config = dict(
    n_layer=8,
    d_model=320,
    n_experts=16,
    experts_per_token=2,
    d_expert=192,
    d_shared_expert=0,
    activation='swiglu',
    moe_layers=[1, 3, 5, 7],
    router_score='softmax',
    normalize_top_k=False,
    routed_scale=1.0,
    balance_loss=0.00212,
    balance_bias=False,
    init_std_router=0.0105,
    lr_router=0.00139,
    n_head=10,
    n_kv_head=2,
    head_dim=32,
    vocab_size=8192,
    norm='rmsnorm',
    norm_place='pre',
    norm_eps=1e-06,
    positions='rope',
    rope_base=10000.0,
    rope_fraction=1.0,
    qk_norm=True,
    attn_scale=0.177,
    tie_embeddings=False,
    parallel_block=False,
    init='trunc',
    init_std_qkv=0.014,
    init_std_o=0.0,
    init_std_up=0.014,
    init_std_down=0.0,
    optimizer='muon_variant',
    lr=0.00284,
    lr_mult_o=4.0,
    lr_mult_down=2.0,
    beta1=0.93,
    lr_head=0.00553,
    grad_clip=2.0,
    warmup_steps=50,
    schedule='wsd',
    decay_fraction=0.594,
    decay_shape='linear',
    final_lr_fraction=0.0,
    batch_tokens=[131072, 262144, 393216],
    seq_len=768,
    doc_mask=True,
    z_loss=1e-05,
    train_tokens=1430000000,
    steps=6074,
    dataset='wikipedia_en',
)
Below are experts of layer 3 (counted from 0) of a mixture-of-experts language model. Rows are named router (the router's row for the expert), gate (a neuron's input weights, with its number), up (a neuron's input weights, with its number) and show model dimensions 0-159. Each number is 128 + 24 x the weight over its row's rms, rounded and kept within 0 to 255.
Before each expert's rows: "comes after" lists some tokens at least twice as common just before its tokens as in all text. This comes from a sample of Wikipedia text that the model never trained on. Tokens count by the router's weight.

# expert 0
comes after: "\n", " |\n", ")", ".\n\n", ")\n", "0"
router [148 110 167 140 141 138 122 131 159 174 146 168 111 135 124  90  95 151 143 118 136  89 121 123 129 161 157  86 124 106  97 153 134 115 135 120 135 153 184 175 112  70 120 113 132 125 110  98 157 127  76 115 112 143 125 114 133  94 165 151 148 123 169 118 151 115 155 146 138 125 146 113 105 107 102 137 116 162 134  97 159 105  89 129 130 151 128 108  97 112 135 131 169 156 101 132 100  96 132 126 148 113 136 173 108 104 151 122 134 104 153 124 103 155 121 107 147 113 146 103 155 140  89 102 102 134 144 123  86 171 172 142 143 127 133 160 150  82 141 134 109 120 118  77  77 114 122 117 146 127  98 115  99 114 174 118 119 139 140 146]
gate1 [ 97 157 125 133 137 138 110 149 110 151 125 141 149 123  99  78 145 104 123  86 174 130 120 137 119 109 129 128 123 170  84 120 134 136 163 143 127 109 120 159 135 153 110 155 119 161 154 146 131  79  97 129 132  95 175 115 106 158 117 123 129 101 131 152  84  88 133 101 124 179 167 172  80 141 134  91 175 123 130 105 147 109  74 110 125  88 146 180 132 137  96 159 140 169 168 108  99 108 172 140 110 111 151 134  96 125 141 118 125 145 118  87 145 159 125 151 120 108  94 138 117 157 143 152 102 155 129 121 163 118 113 110 101 117  87 146 121 130 148 112 102 152 145 117 155 130 115 154 132 154 127 105 136 124 116 108 163 130 105  79]
up1 [124 125 145 135  94 136 156 118 134 139 159 146 144 186  93 165 135 143  87 128  89 145 132 111 132 123 169 131 163  98 123 149  74 122 155 157 121 139 138 136 143 110 155 162 157  94 147  66 135 157 157 104 109 106 112 123  93 140 132  93  85 134  96 158 124 114 165 104 154 113 156 146 121 103 100  93 151 118 161  99 151 133  93 103 133 140 120 114  95 129 152 116 165 128 125 137  86 107 138 140 125 118 120 136 150 108 157  82  99 136 108 108 158 108  79 110 101 157 107 104 146 162 117 141 133 158 141 116 119 116 143  90 154 170 130 130  94 123 149 147 151 141  90 139 161 109 145 121 119  99 108 110 139 125 140 105 100 169 119 113]
gate2 [128 133 133 163 117 118 147 106 113 138 169 124 202 110  66  97 158 105 121 100 117 129 104 118 129 125 129 151 142 115 122 109 121 118 155 154 172 128 113 146 112  94 143 127 143  79  80 127 184 105 131 125 126 116 140 154 128 106 149 164 120 149 120 147 141 113 123 139 124 119 122 111 172 116 164 133 104 123 107 155 115 106 133 101 124 106 118 104 117 102  86 152 155 129 113 169 174 136 115 137 141 184 146  94 107 121 162 145 123 164 146  89 146 152 109 146 123 126 125 120 117 132 137 153 150 155 107 133  75 128  70 118  90 113 141 139 102 174 122 130 156 117 126 151 115 183 115 151 130 147 123 177 139 146  97 118  93 131 172 148]
up2 [191 102 157 101 124 139 104 176 125 120 156 137 115 106 161  92 116 127 135 150 128 146  97 125 164 141 118 118 163  77 129 126 130 119 173 160 133  97 128 127 155 134  92 101 122 130 129 126 153 149 127  87 122 149 144 124 136 143 155 150 127  94 122 150 145 113 126 134 126 124 161 115 157 165 126 125 136 131 162 133 102 126 103 123 122 136 122  61 101  90 109  82 142 107 115 175 140 112 123 112 121 148 127 137 109 126 120 183 109 177 127 121 100 124 115 106 137 121  83 152 128 119 122 170 128 147 139 160 128 142 160  89 191 138 116 137 106 177 155 144 139 131 170  83 142 163 101 128 139  91 132 120 154 177 128 161 130 107  94  75]

# expert 12
comes after: " |\n", "\n", " of", ")\n", " in", "\n\n"
router [175 107 142 116 164 110 126  92 157 111 126 161 103 141 148 108 124 102 134 133 128 116 139 129 137 124 102 121 161 150 118 124 113 124 159 117 166  87 116 168  88  92 129 125 114 170 135 117 139 111  93 141 105  98 100 137 159  84 129 194 148 175 133 114 160 128 149 107 133 131 109 145 106 118 139 165 123 164 100 144 165 119 107 145 181 116 110 129 123 131 121 126 149 120 107 120 103 124 144 115 161 126 173 153 120 141 161 126 163 104 140 152  89 146 109  74 116 110 142 120 152 156 106  96 139 116 165 137 125 130 111 130 110 122 142 183 130  88 170 146 123 143 111 104 124 103 118 102 107 115  88 142 126 127 105 154 100 141 187  95]
gate10 [111 174 109 147 139 134 123 184 152 106 147 133 133 125 126 100 143 107 109 143 119  92  85 137 109 131 141 117 167 116 103 111  89 114 125 110 121  90 122  93 180 142 137 133 118 145 142 118 139 123 147 146 106 117  99 144 136 113 138 105 143  88 113 118 123 172 132 121 106  95 146 129 116 152 101 144 149 121 118 163  76  90 150 127 162  99 107 135  78 107 127 129 151 119 135  97 135 166 111 132 144 118 126 175 113 158 115  86 135 151 112 127 128 122 160 156 145 136 141 129 156 106 178 132 107 151 103 124 127 147 122 153 116 156 149 173 139  82 155 157 141 110 146 155 141 112 120 122 109 121 147 124 156 122 139 118 133 134 165 100]
up10 [152 146 147 101 168 178 163 142 136 118 134 100 164 157 142  90 123 171 103 124 156 126 113 130 177 148  95 137 112 117 123 153 165 161 145 133  88 159 101 133  87 152 111 129  93 130  95 108 131 134 112 118  79 118 154 123 115 168  95 103 157 136 114 114 154 115 154 110 136 159 140 144  88 157 117 120 159  93 124 161 118 133 149 122 115 165 119 104 134 101 110 147 129 111 116 145 124 159 117 151 174 117 107 116  91 106 123 164 116 140 122 133 132  94 153 144 143 115 119 144 120 149 100 167 117 144 110 176 138 151 133 149 163 155 117 137 120 163 128 117 170 111 131 162 110 116 138 138 144 104 133 123  89  79 124 146 155 142 161  80]
gate11 [127 128 137 148 182 155 166 145 119 106 127 136 162 110 134 119 130 180 113 161  93 157 117 142 108 102 139 157 140  80 125 114  96 138 161 129 137 146 120 139 160 141 122 162 121  88 121 158 165 152  99 120 104 124 109 132 154 137 138 121 140  88 125 145 135 134 137 146 161  70 161  84 131 123 148  84 130  93 115 119 101 150 149 152  86 118 155 132 141 120 129 191 119 100 149 135 154 151 154  88 145 120  75  79 139 122 132  93 127 127 140 108 115 179 125  95 125 119 136 105 160 122 155 130 107 130 132 114 122 135 121 144 134 103 172 118 162 115 188 107 150 151 118 113 205 139 146 138 107 116 150 143  95 140 102 104 143 126 112 161]
up11 [106 155 136 153 144 125 126 129  83 112 179 144 102  84 134 114 157 105 102  93 100 119 104 113 129 148 139  89 129 151  95 167 137 135 112 158  90 168 160 126 132  82 155 119 120 130 144 139  83 156 116 134 135 132 119 140 133 124 100 133 116 129 148 121 134 135 136 120 131 124  78 138 140 116 122 141 126 146 112 115 110 107 142 108 124 153  96 158 144 134  74 173 116 145 103 135 121 100 138 151 136 103 125 120 122 108 111 165 122 116 143 118 140 106 142 155 142 127 111 131 116 154 131 148 170 126 155 147 144 171 101 161 161 138 104 145 109 118 129 147 110  99 121 129 112 127 142  90 156 104 136 117 131 131  54 120 161 119 133 130]

# expert 15
comes after: "0", "1", "2", "3", "5", "4"
router [177 123 127  95 139 137 128 112 157 136 110 143  88 131 147 137 113 131 120 140 166 135 153 115 106 109 147 100 132  94 120 137 119 147 130 126 123 128 104 116 135  89  90 124 102 161 148 103 125  98 106 121  75 145 159  99 135 134  92 118 113 159 153 173 109  88 138  91 158 138 132 134 127 103 137 138 113 105 116 140 121 145 122 152 128  80 114 118 113 115 137  99 186 131 133 100 114 137 125 118 161 132 116 120 128 113 151 140 146  67 176 147  91 157  72 124  85 155 140 119 125 129 129 123 167 118 116  74 121 138 107 170  80 108 136 147 104 122 145 147 126 113 150 112 112 121 173  89 141  89 146 131  97 114 148  80 101 126 172 119]
gate10 [102 135 123 141 144  85 171 166 166 119 103 166 105 156 133 171 120 133 129 132 114 115 158  95 127 111 131 156 150  84 107 142 149 144 114 103 143  91 176 175 135  98 141 146 118 165 141 161 138 164 134 156  90 158 125 138 140 110 162 110 101  82 145 130  58 116 164 123 143 142 103 119  86 149 121 108 118  91 133 111 132 115 124 128 114  93 114 139 163 169 155 167 105  93 142 158  86 145 122 122 149 101 130 124 152 144 150 110 141 122 103 153 152 143 121 139 137  95 126 125 124 130 133  82 126 127 120 129 123 133 129 137 112  83 172 133 126 155  90 148 128 137  95 112 109 167 182 137 120 146 112 141 150 146 104 110 131 147 130 123]
up10 [153 136 139 138  77  95 117  80 137 137 137 118 114 161 129 137 210 124 121  89 143 144 154 124  78  89  74 123  95 177 164 137 159  93 144  95 114 151 126 111 113 115 100 117 173 134 122  98 105 122 139  91 144 103 161 107 163 141 100 138  97 158  77 125 130 165 111 111  84 141 135 128 117 142 115 157 103 127 124 135 112 143  67  93 126 142 147  94 121 115 107 103 155 118 112 121 133  69 160 113 133 131 114 122 142 127 138 154 158 145 140 122 137 115 106 128 149 134 135 101 159 145 121 117 102 151  95 109 113 167 105 139 156 130 123 145 134 125  88 103 136 162  97 159 157 145 128 144 118 163 133 119 132 100 148 121 120 165  80 136]
gate11 [172 101 135 171  97 166 104 133 136  95  87 174 139 132 152  80 167 141 163  81 124 158 130  90 116 120  75 152 148 170 131 121 132 113 109 142 135 137 116 140 106 134 146 141 135 118 104 142 144 109 124 127 134  97 166 120 164 152 131  58 100 143 135  85 145 132 116 156 103 144 121 124 129 125 117 138 123 100 146 118 132 124 116 122 119  73 134 133 138 132 105 113 139 167  97 117  74 121  93 140 125 113 130 137  79 122 135 139  96 194 100  97 137 120 155 136 130 105  99 117 143 176 130 145 124 158 128  89 137 174 134 123 129 143 120 123  94 150 135 130  90  96  88 130 134 123 137 119 145 164  99 175 118 138  98 122 142 131 144 106]
up11 [120  91 109 153 154 162 132 103 127 123 117 121 100 105 131 156 123 109 163 125 128 103 122  86 114 130 133 158 113 145  94  98 113 132 130 159 128 134 136 135 185 163 105  99 149  83 144 105 129 136 126 145 107 173 157 124  99 125  96 123 123 141 139 100 151 159 133 141 121 121 158 118 137 117 144 115 130 157  96 148 106 137 128 137 127 153 148 166 155 150 141 142 155 113 116  77 105 107 158  97 125 101 159 170 153 127 156 115 120 146 128 119 161 119 135 138 118 107 127 124 135 127 121 120 141 117 125 104 130 122 128 164 149 114 147  95 145 111 131 113 107 110 155 155 129  99  77 126 114 123 104 103 148 122 140 101 125 158  96 156]